From a checkpoint of a small mixture-of-experts model trained on Wikipedia: 25.6M parameters, a sigmoid router.
Below are experts of layer 3 (counted from 0) of a mixture-of-experts language model. Rows are named router (the router's row for the expert), gate (a neuron's input weights, with its number), up (a neuron's input weights, with its number), down (a neuron's output weights, with its number) and show model dimensions 96-191. Each number is 500 + 40 x the weight over its row's rms, rounded and kept within 0 to 999. Numbers have three digits each.
After each expert's rows: "raises" lists some tokens whose logits its average output raises strongly, later layers aside; "gets" lists some tokens that make up at least twice as much of what it gets as of all text. This comes from a sample of Wikipedia text that the model never trained on. Tokens count by the router's weight.

# expert 6
router:476546510518521449521471515499441547515505483506459548498477489581509549584403511452461526503448517491546469560438538522503508564514517429499531552504465454570576491552480497488412448447486557458455538510497495440517461499553552515510447426550506509474478552521448553478579496548447545431
gate0:515522518561484478449502481531549527519520463506486537518501432463496503534493449439461590546463492560482541513520484522466490460497479513508541524479506506407551495487530518531426442448455448462410490558527510552504471465518502508495501490423436505559497593480486449522526534492501571522
up0:480488488512399490573573537498525502497535441545522475483457498407469499518449468578444525567431547503497517555507456432514492533471443468574507555458431507466489521492474421543460549455527508478519502562468516471453475466501522499493543520449510500448560570492461387450551437500482453517
down0:471452574503524519535513499523479435510510495465589505516532548566534522534532451544558543497582452490458459485513561509521517556482527537527489541488489468466469507514509480457485518498516531513496477528553522543504560460508511556465516454629430631451476496465480578454537541469460524485
gate1:553445476520478564535506470460427501583523537505399454440456462486472475534460479500456570493515548462436454499495531527487442513504484535474526507488508450437504508458526584566461459498452520459487456443553524532492565554497560541482493520535502444557480441479440561562565498506585505500
up1:446540474472457500493490474462534507531494512498455474511524488443472477493505545481463495464495497476528499500536453571567603477505542503490518536527521519519483534540459435575536488542467493440533479511528569580557472511477453478442514499511449426538491389496515523535504495460409491504
down1:479497501465483442443572516528549478481528461499580514505499487519525420521512526509522468434484469535461528485480483440509524421490444542527520483523453439473484511491584490554474503462441502478582517531517496574532461536489494534497509519473504602443515427448481513520459568528522490553
gate2:473449488518552496425540484566502459476472542526504476512445457581475521464531544495456516509518467473479484447509543468517485528533472532590579525507508478492469508424502476497531444514502482479549447547439573533542523503593547511465489470544494439502519490473483530495479451508496493449
up2:484556546475560472499522556425522525459497539469482580578533470507489398415523459501468506513509486545499492507478554541575525532502507518455496516607465518513559537443534518518579479473443447592484471474540471432420517586430500524556492441483515484564462522493529487479516513464486471445
down2:388499583437522489480531464474461498508490502442491517583480512581509515467470497532541567490515523473526483476485541535511485472545528465536516490522522483445505491512510531552571430469479512623465437535476481497520526464531528442502552494519547539472541520515460564482496495551531385432
gate3:526514454493538469463523506416502561502490517503520498561467420543468501488408497464538569446538470434507425515446476478494551516480551482483463498540529511490461519538455466551494475498484500476471410504540496512546581548530448465583537510458560411531532504533498582560451533502551550541
up3:591525471498503500522506551513424516492512487476491464423479510540533509478446533463507515525463497578431491460491512550483475494465525466508495527438529472524524494541538521458513548484510515521546504504512556516509515455446487451481496550491444552466506517459535513549475500600459458455
down3:516509500527487465479459497475567520573543499483565547514518457487461489479513518456471489522553464564521498575501485518509490499524504526509421422549556477518556489431484498466495494436511517462462508529556468517501507552476505513412503518525466438566527528490534549495420444510467475442
raises: " and", "-", ".", "y"
gets: "-", " L", " R", "c", " D", " S"

# expert 5
router:498528479543482447501511520524442570555544519505466554519471515544452529527442522518429576534459526512556433529460512517498521560510510441496528536503464471553551461524441515552486447470462548480452519465500498446516511506587591457504433488523552449496481520492436564526560443566458530503
gate0:553504468550545469485505553493512467483479439497492529510477460510493510516548494439495551510465519513482504535475474496521476542528549554526556480521498525500504464526612540515490422515486504455401513546532570522446504481530519481485494501491536487576450474493506454494546473513520491469
up0:488535427523418518523520503508523445544563479570515497466529480492459468449448482496410485542511557477443510499495513486528512490487517420490531487472451498487422512420548490540509547434478481506520546503507562501444481493493520489481515474485498431493531430497430397484522475494521455508
down0:505480544484476523560558542540484460474553513439541545534543510605508452465538486483604494485541468496544492506495485500525483544478429466546475455486483488467494481544438465519524556501510529476541511492571512491551475552454566521479511452493411606446493501488442563520474533561518491498
gate1:449498459591479532567541441561444504546541489493530474501481514424496478535553452538493513480478525486532470537473520504512452499503454535463567523420489513467518515531476484574416497521488511502590433496576529538443581577458553530475505487462484506574467519500439539520532449508552509452
up1:420548443488462454551536471446526481464504555449512501519526496431473508518585520507487475491468521453561463425515501552488529540461513485449549528453535496501521563566507493557537493571530537441497446483538553559532480560463504524475510513511474491562465449476562569600520425465432507498
down1:478470495431494464360608484498556477501543437519503598503501458472451437535482507427518512466530442415458595448497482510529554519408462541502543451527494464497481514525495470519518527485503497460580525512506542527448521491538490502533503504450497591458470463516510514491387484481533461559
gate2:453473485501555494434527468597500502449472564544501554497552466599493531435540522601413454517448474554474442441543578427510487524518484542607509536494531520531492471408519522493549495507517560502556464472489468519469552505524497578496488493521473458497404549441490566509508459524506452403
up2:486574558472565467503506505438469484489487534429492476530490468550510495466570480543488527573451537509454518539466466516446468446522487514473528487542438502599481528510534455536586488504465383532480504427588509458515460498522542511606522445493467466504432454538527440466506520488502435444
down2:428509511427531518478526427461540524484473493467485553543472494531514511452457524506539647461484502409530525506482465567516495503519522463496482513571467555436510496481509521518582463412440478560469499535477493489461529524572572449456602474461468541499508519505497574484483451479528460469
gate3:524464473497523518501552502502490500512481530502520594513520465496518457498420547490514565475558533491432440546499489468443590488508503487471507479539540515546534490493469476541444458512498531495566445485531441560516516580526426428482475529412510478513494510497470521543479544453576548521
up3:496470445539512470404526534457405453494550489473559436484453470572475539477496533523588435540434508535521463462463488513472511537487561479450461481487530530459499518534530475495561594465442485508502503530497559480476519462462526463498480512499465519444502418526514570500495490552441473517
down3:537535502465528489474507526394500467569544501474513508449532421521440455487488582507451596489464468577526481517483481521560550511483471518513466420492548525564502567456434465495472443464532528463470446491455517517499481462483547557417602530471502469493535528488516536493451499508529478497
raises: "-", " ", "\n", " |", ".", " and"
gets: " (", "|", "-", " \"", " ", "==="

# expert 7
router:487574428549552448507501529540453557589551508490444521521493470530482503521455507511403545517501514501557423514428544511449509559500499442494534515482481485508557444514485553521476447477469519492485500449507427458537480482537551478456438446550541443471500531497476530508558468536460547494
gate0:482503506537528518478540470469539519505499464460472481479496476572487494486510496502483522569433505550480549490508557468454502461511552454434478514501509534491544437470502522546471499495482478453457466571541529500445493467495493508517494513449514541576492519523525484535566491478519546563
up0:504485426516468504606477512504513462488562515528454484466487444442501510515517482466402563541463546446519535463512511425510497529501470475509594450468453511483469525484549467541488555489480509513491537533466501501482538510492510446529546535472583517459558464478423432448553455462546493495
down0:515502541518489576482530496495530494476453488462559487451483545626480519513551486483570484524554467489489570514475532488519510508504466478481469521521462465482503426585470496551512464509511577539468492535601494527538488482458529585501485411496499524502461542481504537546489489509444567551
gate1:507481496540495495584533482518521490537554538444422495536487482488498439475501519508486529515518520458469416476504503457440425499538422515412530524509494481451474469482536489535457517473414529428557461439525505520519550527505585481505475547476522444516422506478482587570514493471550448469
up1:411550491494489488468456525489582452443481513492438560507555552525517487470487463458464484517501468432549441456500506568522540485533515481439511521492489519487462572524515501572488502534481454437579493445507488578495453516480437496525581491542528520550475466481493530544552541480483451501
down1:506514498416485455399567556492534480462523430438534518544496382484469551444493473488466470492509557509479546518496522491493443414509409552500530483480479485526462499493478490531506446516467468438507577499467546496492502491493527511480483547448463590484478496526467507520508522460503433559
gate2:447470437512496524406526456533573476466486586514463515481495445535469516474472505538497513491515488476491423493473561471579425550599501535568575548546529446512520537488489478520538466492561476537567475527440563479533492525554475559445504416569470496472467510430545487571542442469511510378
up2:519548496470497456544459488474453478408496524456458554527457482533477497446504485536422524562471495545429520549445519579465517534439490507454469545535388472563533456414587501482549506511487459512437480508519557552526505537448541498533553422499526445505447481513513505466476466469486484413
down2:419492494427555491504534466455419583491465513451447528596441514487482525477471513522496654431493478418450492504464505571438438498554525436466444493533437500470565486467509481546571457448499479548500467513462473537521538496535574469448558484524478530460464521505452526488485529491499469468
gate3:528502514507518439496537520507501478541493525558454501566519489530419496481464534517520539516511560427489454514446472482469563519481493546457483454556537464527502564528540505468504489511529537472589522451532488546560544529531463426470495523454531412567524489527535532478484517455511547501
up3:526525470555493501480541442547497513556549497466517511502478464580514510550472498547429503539500493527503491495487441505436564503437532483447505520514516466560495523499434514507500561468522465544450487542535551523491573500524533439517515493437427541481511518435474539522527587559496457510
down3:546490473490470533552504443431437473562583550470502568491536467536420471509520526523557535513477506560557544488440471536539532486474500557466490465515597500516543550448497452502471468507500520519423492409501473532486521568458508517464542509460544422567504502526514576507507564505496450433
raises: "\n", "==", "===", "In", " In", "-"
gets: "\n", ".", "==", ").", "\"", "\"."

# expert 9
router:437506478511515470531485560518453537526536537482460539508469463526511520528503560505428600488503503468521451493445514513470515545529537419523532559418467456550552418568430509553465439501470507511484489431496425465493469513526530445462440462535502473485522539521453582534537495532418551460
gate70:441456559531407439535516455449550573512514510499481505515495541508497549472483552517467516566493534485430524479444518468509458484442494533513513486448489435481507430533424555519516456508457451549491459533513516521485456534546505468475519478584433450456463511587510429492523461524536500576
up70:498509475596542487449512468470532554543524514434544564425485463526457530501431479484601531490530531465436534476465472490535545452462479524590477464437518494524578575528497484512450534489472543420583561562487460448531467571505521514481488536470460520523554427479441500535487590458464472572
down70:514488490427457489473400541515519442588498494523455511518456506437524491510511531474530511544482464500515465481482425537529441558481532566414512545575512544523480475509539405437515488500489451479518548545546464536558422558473540523486492487515508439481560517532490427561514451489531475481
gate71:589407458485517483476529474490480530530515544525540491541531460516510454468547572471534578549502450558533516502466474500471531511534558470473494578514455471495500548607513454511449468494414531516466574456433503436487418468544562541503459485521536524559543545400563526583483492521491535449
up71:486445481553524536493479471532421527537493484461505501508552540537466498536436426483512569565508470495453506443512481535540532491541386483485477410562528456507549401467501487501513506524479444511502402528430483565523525531520541509482438474502534509491542475413493458498531528486507553494
down71:461464478413488522502439473461503503485554523555540494535526505478476494535507521455493531513472445481566529365510507537500521533537484561479545447451463500537507522495524455551466473478552483490534549477526562504526500488447495500472495452495435519466452498409475465527441505448522501496
gate72:520529511548460498527491500399491530506456525548582494457480494486552511523443474475501502464469503499548451549552505460485490543480484532512504525578537484590533478473572553450493481526522489504477462491466438467517550426484528550553427451506557479536516476568501561470499503505523479507
up72:518445500544505531518489492419443497521534511459499516551501527558596568555531472559446421426613449433482502550537465460450502530523533474399452516492542522491478537506529443472480565438425504519505514466516579506490496514566433546515417448442508591502549536513466466435501463454423500523
down72:467497515533486580576489518427542509480497456476507483467492496549526521512510591517479468402498448495492507521463505485496529446477444402485532537478523454435557579480554414515515494456450469547430484563565503461461509533514437493531526513529535559509441468533531477491529529582464545467
gate73:428549470436546497504454531526467430520515520551488472528554457519486437528465400449556510514505501466460568493494452525458584489504625495535573521482504504487520472562454469449480480441489499517535497528513493525525482488560506508526478542539542483454503559533479514473469507535517428416
up73:511526442483430505461486544441521486493524524533518540424536552540500532431497532466553476462462469501497454483518550514517462526451508452510497431519561480494568451474470453504501527547491495402528592463578430505535542517481483510521510553449514501498468462501480498469483522433509460475
down73:490583446502520472488542473456515474516482549515473525456457450483490454462534536515513511526524565456500450591468536508480554514529456493496504471523488485426491418495517534485462471588527557531403501500514481475503463457423510524532515564536529491480515479519479481475562475494515517541
raises: " and", ".", "-", ",", " |", "\n"
gets: "1", "M", "al", "il", "a", "le"

# expert 11
router:498496471529532509513496574532436546550528473515496522493472506552482556539474507518435509554495544482557481537459527500438503529503525458474547529517491435532546460568506543551460485454477579513464481470471468451494506505504550460488461444501517491483452513437540524503609481540405514454
gate0:512436493527559505450548517491557481474503441445527511518460513449429550460478439440423520527486419547507545511461485466451509499488511545507537455442451525463526432502559505502481414463509479505389514488508582515463493502497523502492458497469478476620494572478435500483515530491493557484
up0:440480455498425559562564552470577507510539463582477447480519507517461520448497504536493510479466568491515505501522468461483470489510475419547489549478471534486504495448476510589449525519483481496470559587544498520518473482539490510530508544463523495413462519424450417537494493521524404504
down0:509482551523522550519518561538453496496494445443498498490516537599550499489485508510526474467529446480477490440517542511501494526460485515470477540464469446484506587505496452543529546479487580536544501534587531453542542536516517507517518475534460591429512460428457599548564518482519559467
gate1:472501498517505493616529468502508502514540469368484451490532485505496463472510469573436539541501513449487465516482498475456497517479448505492548516470478457479516473509485520534458497528510543433507509418559542480479560504463551512469595513426511508570492454429475574509547546521569481471
up1:436508479480512443536467437447586473471478502477528485470584559515464446515505488503478444493512528409563467486462497544490560530459558464516502508480517527509454587565481478538484501478490551478536497455597547566515516573472427570526516500513504462523495398501464541574477520470495508537
down1:441451533480460487425573517453482492477470433499512540578453457565476417486466488493535511446535491478471561436465430546511511429504437567531525428415484459518505561557523495580509532480405469420489510552460485450457500512469508516548474511449473553522545488497506514498471539493499493514
gate2:502507501478527474450480543521515469466482627544505552546507454552512483463459502539462497515441461471443413452523542500510479578509521496597549500517524485546442474411562487574586510576512437547472451456471534551517504506508506511463562471501445474524494508492525553495457472492529484431
up2:514506528507501494586518572488500495409451567419445509549460512525502459520542460519433520539453484488499488525455467481535506504498508504457527554578417516475531473445508495499528506467429463561519427508556496422538550503503529530566485414470447477525518530469458495502500473503471440424
down2:474454513409518460522495501493439526502487453505449516549472504541509515460464512513558571498537522465532487483476528513470510437506521422482500463550470477457485532426527505527509468471433483577549495550425466486518565503490586489494560516519496554485539490546510530531541492511510460470
gate3:514513520468551484434445505507452498487494563506508522535509397474490539491432449566508519520523546453492508523484545507488503501493505573451505476550492470512464526515496467513472497531466513511519480449507561498563470516444464517492463552519537528460537514480523510471499533515549516489
up3:544545436555496479501501562453482462516578464443522494495506467533516530549475482511502460516417521474463498493476523504529520560486527536457466482428527523548489471488509547449520538496527494536457454480591493463485513442518513431559495536502449542443560506521531526610463466551502486470
down3:508630566492516495530455461496499474586586484460477463497507489526434383433541583553513506507503526538562491525478477511529513491505477544476399414557554595532476520475503499495475500405490510436493494518447510493490546497476498543507493504477480470517520504466503550459495435512531464422
raises: ".", " and", "-", ",", "\n", " "
gets: "ed", "ing", " first", " one", "er", "un"

# expert 12
router:525533496544492458501508521554445526595532552502472519538460446557510551547452518529422532514478537522525473502431516587442527564471532452518524531480471452505548440568457541535455443475446541502472526508501481438529448484543533480489450453559498418452520511489481556524563456557483511502
gate0:513482490539570495472459556447467487511461443500451506444432476509509475493461418472481548560387504553506538525458537561445489487507476518470509485489485511450557421467559529552504450533464512447411484541512530501498494475553485513467504494497465576542471554502483495509500492415487505546
up0:442512463509441566542523531505622490501537467541496484480474473478494521465457483467461490525453580461498526489537467418454512490393463484506530511507508496521488518468526449567561546474544496520466538524471483493487517485515463481516473525412505483439533474514459468461552461434588419595
down0:485538570532477524543593479544490437517508514472522454457504537637490468460468467446548514492554480460448515466509553460449477523466515505478521485473472496511479530511499465558507484470450549556485548475570593512520553553516541555490492434535490518469469471482494550555598485503545539512
gate1:504484474527492477560529461448447507479552541434519495438511468420477446486476528565506560526464456505483466495520456537448485548544462539498559512419473473456503509537561596515462472465464554464521423461553490460506499560435591525468511500454495398519468477486446540554547498499544461464
up1:470539440485488453513489502402570451422527533434463468505550536520472494504515478509561449517446480445575508429448440573513559526509469513504511519455507523447503608574460518541555493482471543484477472486532524563524498561517489531489471534473458486576489499533557578554537527494536490525
down1:478492480451499422417499510437588537482528452476527532489505475469486479457580521447516466513527465519437576484474446499461537447464454528537474484442555489477524557524508502522515482469445513474502511593484485558455528528506515532520439489475494582463540486513529502542464518509501508553
gate2:495445442536508491440524494537468464544489564538504482469476490541483489433500529525482531497447495539454414546488550483554459492513510473612519535493487533491461553447544504536585464500512382467499440525425536513527507519531482566454526445500520476528522478435494552534479490468452531417
up2:521502496462522456531531511466531520448542513429417487555498483569545481490582500488440552489469507526468510491444502441465469464455493514433515478543419542463522519446543466521611495485506420495400510431553536499561526527451537478554514488453493522518451493467532555500459524443486462519
down2:523511506428497525467546450464501537542527464466474484575504488579537502464514464484467585444486406474509472466443535612488440518538505526514499513583499501463533495426466527547564477414511482568471445453488458560504503447548526435470562520520488543499513462509499506545466415514509456498
gate3:527428483541540481440565557467483544460468541521448487481520455552466472486470495463518480448522537445529470493472505542520558524477506505409509481501543460510561517457520538476452457556555510444591462503538546438551536505486459476481516578466565454441532503512463537443487590544547554609
up3:528523508518470506489538491521467510588558479444530519511482460545530563493481500514515502568523484549484487467462564484552489473524531521507503532471511516511467498554499539513532529401512471509460442519492488444508496475452489445521483463496429556498485538549537539506536532503438480471
down3:505491503488541457506464451498523468636510532441492541486487406482453506498512523525439480508489404513452495519473500530516561543565487516486428447470519498522522505484492421568479478468539564544410460471475517515497544542495489561483545482528514383543493553502486549556444445480502464442
raises: "\n", " and", " |", " (", ".", ";"
gets: ")", " |", "5", "0", "7", "4"

# expert 1
router:525617464555536447524523500537493525583534472548445514504503445546443538522489491514409531530501556459508473494501569529487518551491538446475509517432485486508537451540482514532462480465431498521506519473511476446553458458557548435497467472519555477473468498477454554481549495547417535434
gate0:523571505561460561431528522467462474541474477488478510530485451508536473550485477459494546539440507555522560475534549482401451496529500492467505508465547495453541474528560492453444462507452450476448483485549509500497462505452521534489467511486446577570430548490494470533468505447471495491
up0:408474429480441554544533520455529405532571554516456463439525484455445489551466456467447551521432540475574532460528549459514478515455490436497560471488494536458484548397488478623492486505535497510543480523472531522531456506533517483462513583487535493429479496450453458557543480452496477487
down0:479526503506475535482566444498513422546480516459491445476517469674509480501547502499596524419539392467493505506526544501442495553502482484531520495467506476450509489546487452524489517446482550531549539530522542537535497522492529519493475505572499532471489490460487634507535512560455515502
gate1:480523442593525504509497508553480503551548477470402494438423446468446510523488480535457536538494527484458503544459574453464457527611435563490558561509512541473509481496531503510466526520534526460538447491535457550474506538514560505494548482460504485455423451480472556546521499488535514472
up1:475538386477505477490447556469533549426515468487469453481547534461530496463511494486515430491491513475526492495409497506502591519550495525450497579514508542504538552580497437490516511530518510465532501442578419584488467502493543475457505460528477488523463398536497501534491545491500561555
down1:430491424479511437434490570503496535473479443432514492497453446513459471475458524425490505404506532491507522454476409515573486476490490536482486499511491461502494513500490449516581530547502531421545530523484459504497458506557466456528481558433404601480520500452490508515513503502586486521
gate2:508481447540574425422550472528513513467525575545512476445501475588526499494471503532457499506489508503486414465479555479531502539508477570642559532481505461526492495395522490504540449493592474501527414503504552511501535525528478493473498455525433442484535539496479536527428436528457465423
up2:532519503455503503527459452439522503452478513414495506585531461558512437492577548541444571575492493513457494552435507515486500510435529491462528528583459531503502521405552426549577502503472449521433527476563506493483534537468511499530545432490440457532442505468527474469546555527413459497
down2:468444505490549461506479499486500526549458453448421535574473479570486518502463533508508566417504512452508455484493526556508489536533558470445497484598493444444512469466474517581579507492465511537515476525473509431499537472537561495519534501534486501514516455507529531499505546492532474483
gate3:455538439520518462525461560452463540516489541502474540543492433455475463474444494514554552485554480446511473524487457482518559487483480549476560490497540451506536545538521533479429426541521525536512395507499476490495503535587400477534480559468534446551583415499508539455496513482557548553
up3:535539559540467514459541495549478521493548465470500509445438446529544546533529563536535551523486493524443513444513489525524468487461503546486460473488531473505536495481462491488515596469517478513519562479571564510480470482466529452520501558505486541510502502528494505519534562560435431495
down3:562553536516439501467513469445481529556544507500589503442486429456491440477497548538505548496488464542506464526455493529578534505518502530491411419505534499536507482477510477517475451453458544515481470519528485575505512548522531567489512525472523432515468550457527535475479469570473540472
raises: "-", ".", " and", ",", "y"
gets: "'", "s", "d", " K", "a", "W"

# expert 2
router:488569504514506475482470573557450555574541521479482524524487455523494549538501509500436547538459559525552472487409522535468476539532544418545513518457462469495495421542455530529472464472455548535484520462484467437515517472565558497437461466534544448510489530507487534483543470510492542456
gate0:558509465526459499416501497502511486469493505489508472536437504456531476505441414453498534498467489530481520592486439511435461501519523536459513493449538519488499461467570509544448458475412532495449491570536562512456470503463508536502513483526503556560516547503516465504515491463463526553
up0:407460449466460499559532511424542429441597496544467506430484489499477515477540525526459502521457558495465499475601490454517513518457435454579542506530454548536457522453465461518545520437476474456525521540495483505489516465517476447534533520430523486430514500448404424489547453503576465478
down0:548513531530507550515549519559506491464510511458509466499496515729520472510525503479590476446522434509461517495445539526444501539472500497538488488447484467507508524499502446563495497473508581521483535499586505502545498534444547486513466493570528553441491508506451606517567505532496489510
gate1:482489410503437482539487479504501538476479531448466532429547485481436496481586527551438527535514587464469466484484510442513473523557428524460568569458466523445474491464533523534533501518510484503545446467532553517444584547492545513510458487477488448492473478462458632501512455428597477532
up1:461498442465473492525464471436581536435460513462502583452552496452476486453508496542510501563519515435544484444413496487574589534541440513441496539474488480473532550496490452519494521552497485471488504450563511536549504547486504512526522461503461443496431409534503600572527504459452466583
down1:414495496465513411426562503475568486471477431522499506490498466456492493495486512465486467417520472492524597453502423553451556552465451506537497448484515463432471542503508474562511506421464503467486532506466483510504473508510495538543471498553487550489522477548510544482397498507495438519
gate2:485486485480583500534533476527528504474489567525487473517464448649552471495531552487469503475499524497484448530571590427571503524525532514594532552514495500488482517464553477489556517465544495490457457503510510500518522517525549524464493499552477466428481456431465553572430490516497479453
up2:579493500553509481528497506448470455430493518428520489560511461526499496485527476514463470468488457519529503581465476569502460506522543496505493526522423488494513507448552522539567578487528414545491531479586492495456570525455530490516551439431498501551423517463530488488498498447427464413
down2:472473505475492496526539484485445509496431505502485550573497446575494539488456438502500605427569474468490508460449522554537447498569513522514467504525447490479500541419531479542550522449452509569439509520510463513499583512550518498468591474465483476545477529492462593522511543472585431452
gate3:503443453561533503458515541564530538567496508479459473451524465423470476478450480505550532501439530462443461541532484401508526525514539490494477453512552561529498516556498533502497470530492539518526426491483523541568549524560419424529495544504498410457541464498537548500491536502469537501
up3:562489475553461509471561512571495471493573549521492528449529516510540532488510535518482472578455526475466431435459484512471500488497493503490485509555535446497481523459494575505478550455524494514446527465534545464450467452427519482546475482475425505462470465467491538493472524508463491497
down3:584539484504464489538507492437480481561481506487506557511514417451477470488485542562499491470528443477510466524498561609532482542504468498510448452514647486527575486472487480512515430461523563446473438488513542481561462513534450562485511520459464413525485535505520538511459485518415464480
raises: " the", " a", " ", " an", " their"
gets: " of", " in", " to", " for", " on", " by"

# expert 15
router:456521476570529475517478572491497528556601540492497505550496436570471552594474538485451547518470527501540413540469510528439509539467535454532511542467468481547531488557440491599439463491459523522505549470514467445542455505541517501478421496500495472520476552514453561457555467582483535474
gate0:517495489561469519420481519477573486474502427472468491496466460527501491492483457470491529507420492503508487576468482532435448490443500517487504504428520552454522461524532566537493400468426483512416514525548509498466469465527421488498458531501441513613491543516481458513524496453499532474
up0:489541459462436488563518526456560493467561519507494539482517466522503516538495488564444532583498540540493430506552549466523526497469457467549512490574441520491465510403530433506484483422508474465488500545489521516513464489498540526551557564420477503469510523469445420561542447482478430496
down0:500526514505523569470525509567496434486516431480545514528574480664569482466548535519514523424523468480486514446516492505476460491411511510579524490504486505521512516477464408508502491492495588522561495506553530510577436461523547509470504439517458623449473501443486542446553513500497593500
gate1:488527469547446518528537507512502520569554532489499520489531426454480464515467475558510556544489550515486487456483492470515486558512435531454574539456535438464507515414448557542418466548453492485569432485529484489497610583443569495493496535497489469568500465509466588464547478518491472473
up1:450515431451445468538462502482535469451492438471447498469505513426501404484534485521529519514507469484529499468431448494522562582561515502430490547484527504491508542523465485539476481540516502466527442479544510543489505560433479475479556455549504446543468447500512617532501560470448477543
down1:463473535469494493415545526482527462517525396542543543530481420495437505528545422452530468420502499491456533465525452535523549440414485522515564424446500462479450513528541479550534488468486557421532508574469523516487487481445533463485465493469466576510527465489485461508447504508535507542
gate2:553407494557545499449528481554493535435514566502501530497459493599517504472506483529409502512432459479477467494483537396552478529500474552583567535490473497493501534455482501551535474472552413509530438476439531509504465509500487532482503500534516510508541466507483562501530521522517442445
up2:454435515465485475577471522436512489411476609428508454544487470522502465467565527546445499553542526515449508531406504535466474509521485540418511555554413509501473470432517465498548495487407494536505513465544490511495487503498509489527516429493479410520477546487505444491461484503502458407
down2:446450468411548463540538468491558431515505502503524539542490487588521518467507448487471578418489449460529438495467512563478541542495518536497573505520439531428495511424519546549558465446468502599410512487526497515520551477534475483509587451486448495483523506471471506499524432468524481442
gate3:487412440495508525492468485537489545535452546528517498563502429551478470472421465458494547443532521481458452530449462430492502534487575548456540476497497466502489494463491544517442466558486464479540408482520546495580568592492431508473558569503536459502544462502472503511459586504470575574
up3:562513510538475553430485516514524502452536458507488534466446483503452552493482524504510503511511499525462489420501508501538455495473484408457427520500506541500551545508531517476499617478545480496466562548515510533483460454465532511570484491478441530522549519495517563533494534557442449567
down3:523551549517454432467522490509533523538519504498536479478491483462447432494527565580514491520505470540514499458440540516547521508527449528470427399510508537517534529420437470502523495473471578511523501497454515496519479520490550531485561472448525413576499587471550532498525505425444473472
raises: " and", "1", "\n", "==", "\"", " ("
gets: " ", "2", "–", "3", " V", " B"

# expert 4
router:470530457504504518509485542528437544521566486513485496503502465557487522608470545505415560542445545504554473542439540507483499524504495434508522505485469477534541455521457506532426438485467550502458535490439431478513460500557537466442469441530513455477491521453460528495535473521488558501
gate0:495485507525580519471445431479514494487467456517520521560433428488495526472467451477473534513431455479513487521489475485452535521518473558480554555456512553419524444554579524492503451528454477480438490544548522494434483553548422549483504532567451483565453574519475408519459465474516487508
up0:438441466438462574482500536497580526484611514529510542460452536470438475508447484546461542531494523506514539528509476481477470501496498448551504431445440483500502531410501437612466475480452510508520521522456490505481486442451476492527585498452519536459552448487474459556576448511523468531
down0:508526552531463541527556559559515455471561524466568509484511486567466473524546535466580511505543441440466481508538510514537529547475514530561497528406473441462516486476451442525503479504540588570525530490519558507503490460475553492468468476553511604380484434462489509487497530538491565464
gate1:469491448568493507554592490520466509507493521440540476522503510459477447535528494487500554596506502453518459498453496485455533506491442517497526507534581487499481410523554549570481482555470501469512450432513518519532543496445529524527532435466522448499463475455447599489490437499529482474
up1:430531437543498481542512484481508504460494516413461511465497491434533498516530526499528490507485480442532493440421480558533551555466496511476506559535546485498494497551491449557504470492528509445536508442567501525561496567470473531468549514518515421518492464489497574572494524469442461517
down1:483428473459491510433579503486566549536514426514548560500485443511498461493486455496541467484579481484508576475485405538481578449419457530527534456441470443457518514544515469537529537484473560481498525471465512455522500485500514554556462544470492541500524461461459494494538478450497457526
gate2:507440457503540487388509443580464478460510587479533493532480459547544496463513555527457540529505538438424478538497508431557463500492514461593518532471518518533423501447493537507481496514537478511499449481457515533488525462489515530464500439532468475492511478457455517536494521524520498429
up2:554519489516513432535550465437500474432493548457501505491508460529496461459528459493429473509483481555501573515481503589499561560483459540437431520509460504495537506459522496534641479528426403529504473482560492504512524547464552500559503469437499553533490555447510503498470509483447443471
down2:437489525478518515446571504470441550517466480456503511548433554609407558453435537475483650473484532485484420513510541506508448454556491502505557499550469491458556561482492563536538483470493522594464494453461530509550528481521547484509559515461496559486427450532510558536491472505520553501
gate3:553526412530534477504531560521446480495485518469584501543439496452507510511452500497472501495491525431490485571426486451469508576500482542428523462463524448506473497566480533454482446526513459461568503545495538530560518503525458487560506481476487439501552416482479578482457538547562551525
up3:563459549516525534468524507541422472505551478476526455552533487588494525479531540597543527506440495527511472447469567485500460531521567437434467509495459508531498462467496530438510592449526436556510500547501503487542566430499524450466507493435480596517525491513484485507542540480485468527
down3:523546476457488488445503502462523463559527506456515536526570458485403472509499555587470480510523485501515515546481456495523593540521479476528462421530497543553478514470498487503472468432519462478488506522511544538462461569469472522486608472515477446495536482515509493455489512476448433516
raises: "2", "1", "0", "3", "5", "-"
gets: "0", "9", "2", "1", "8", "7"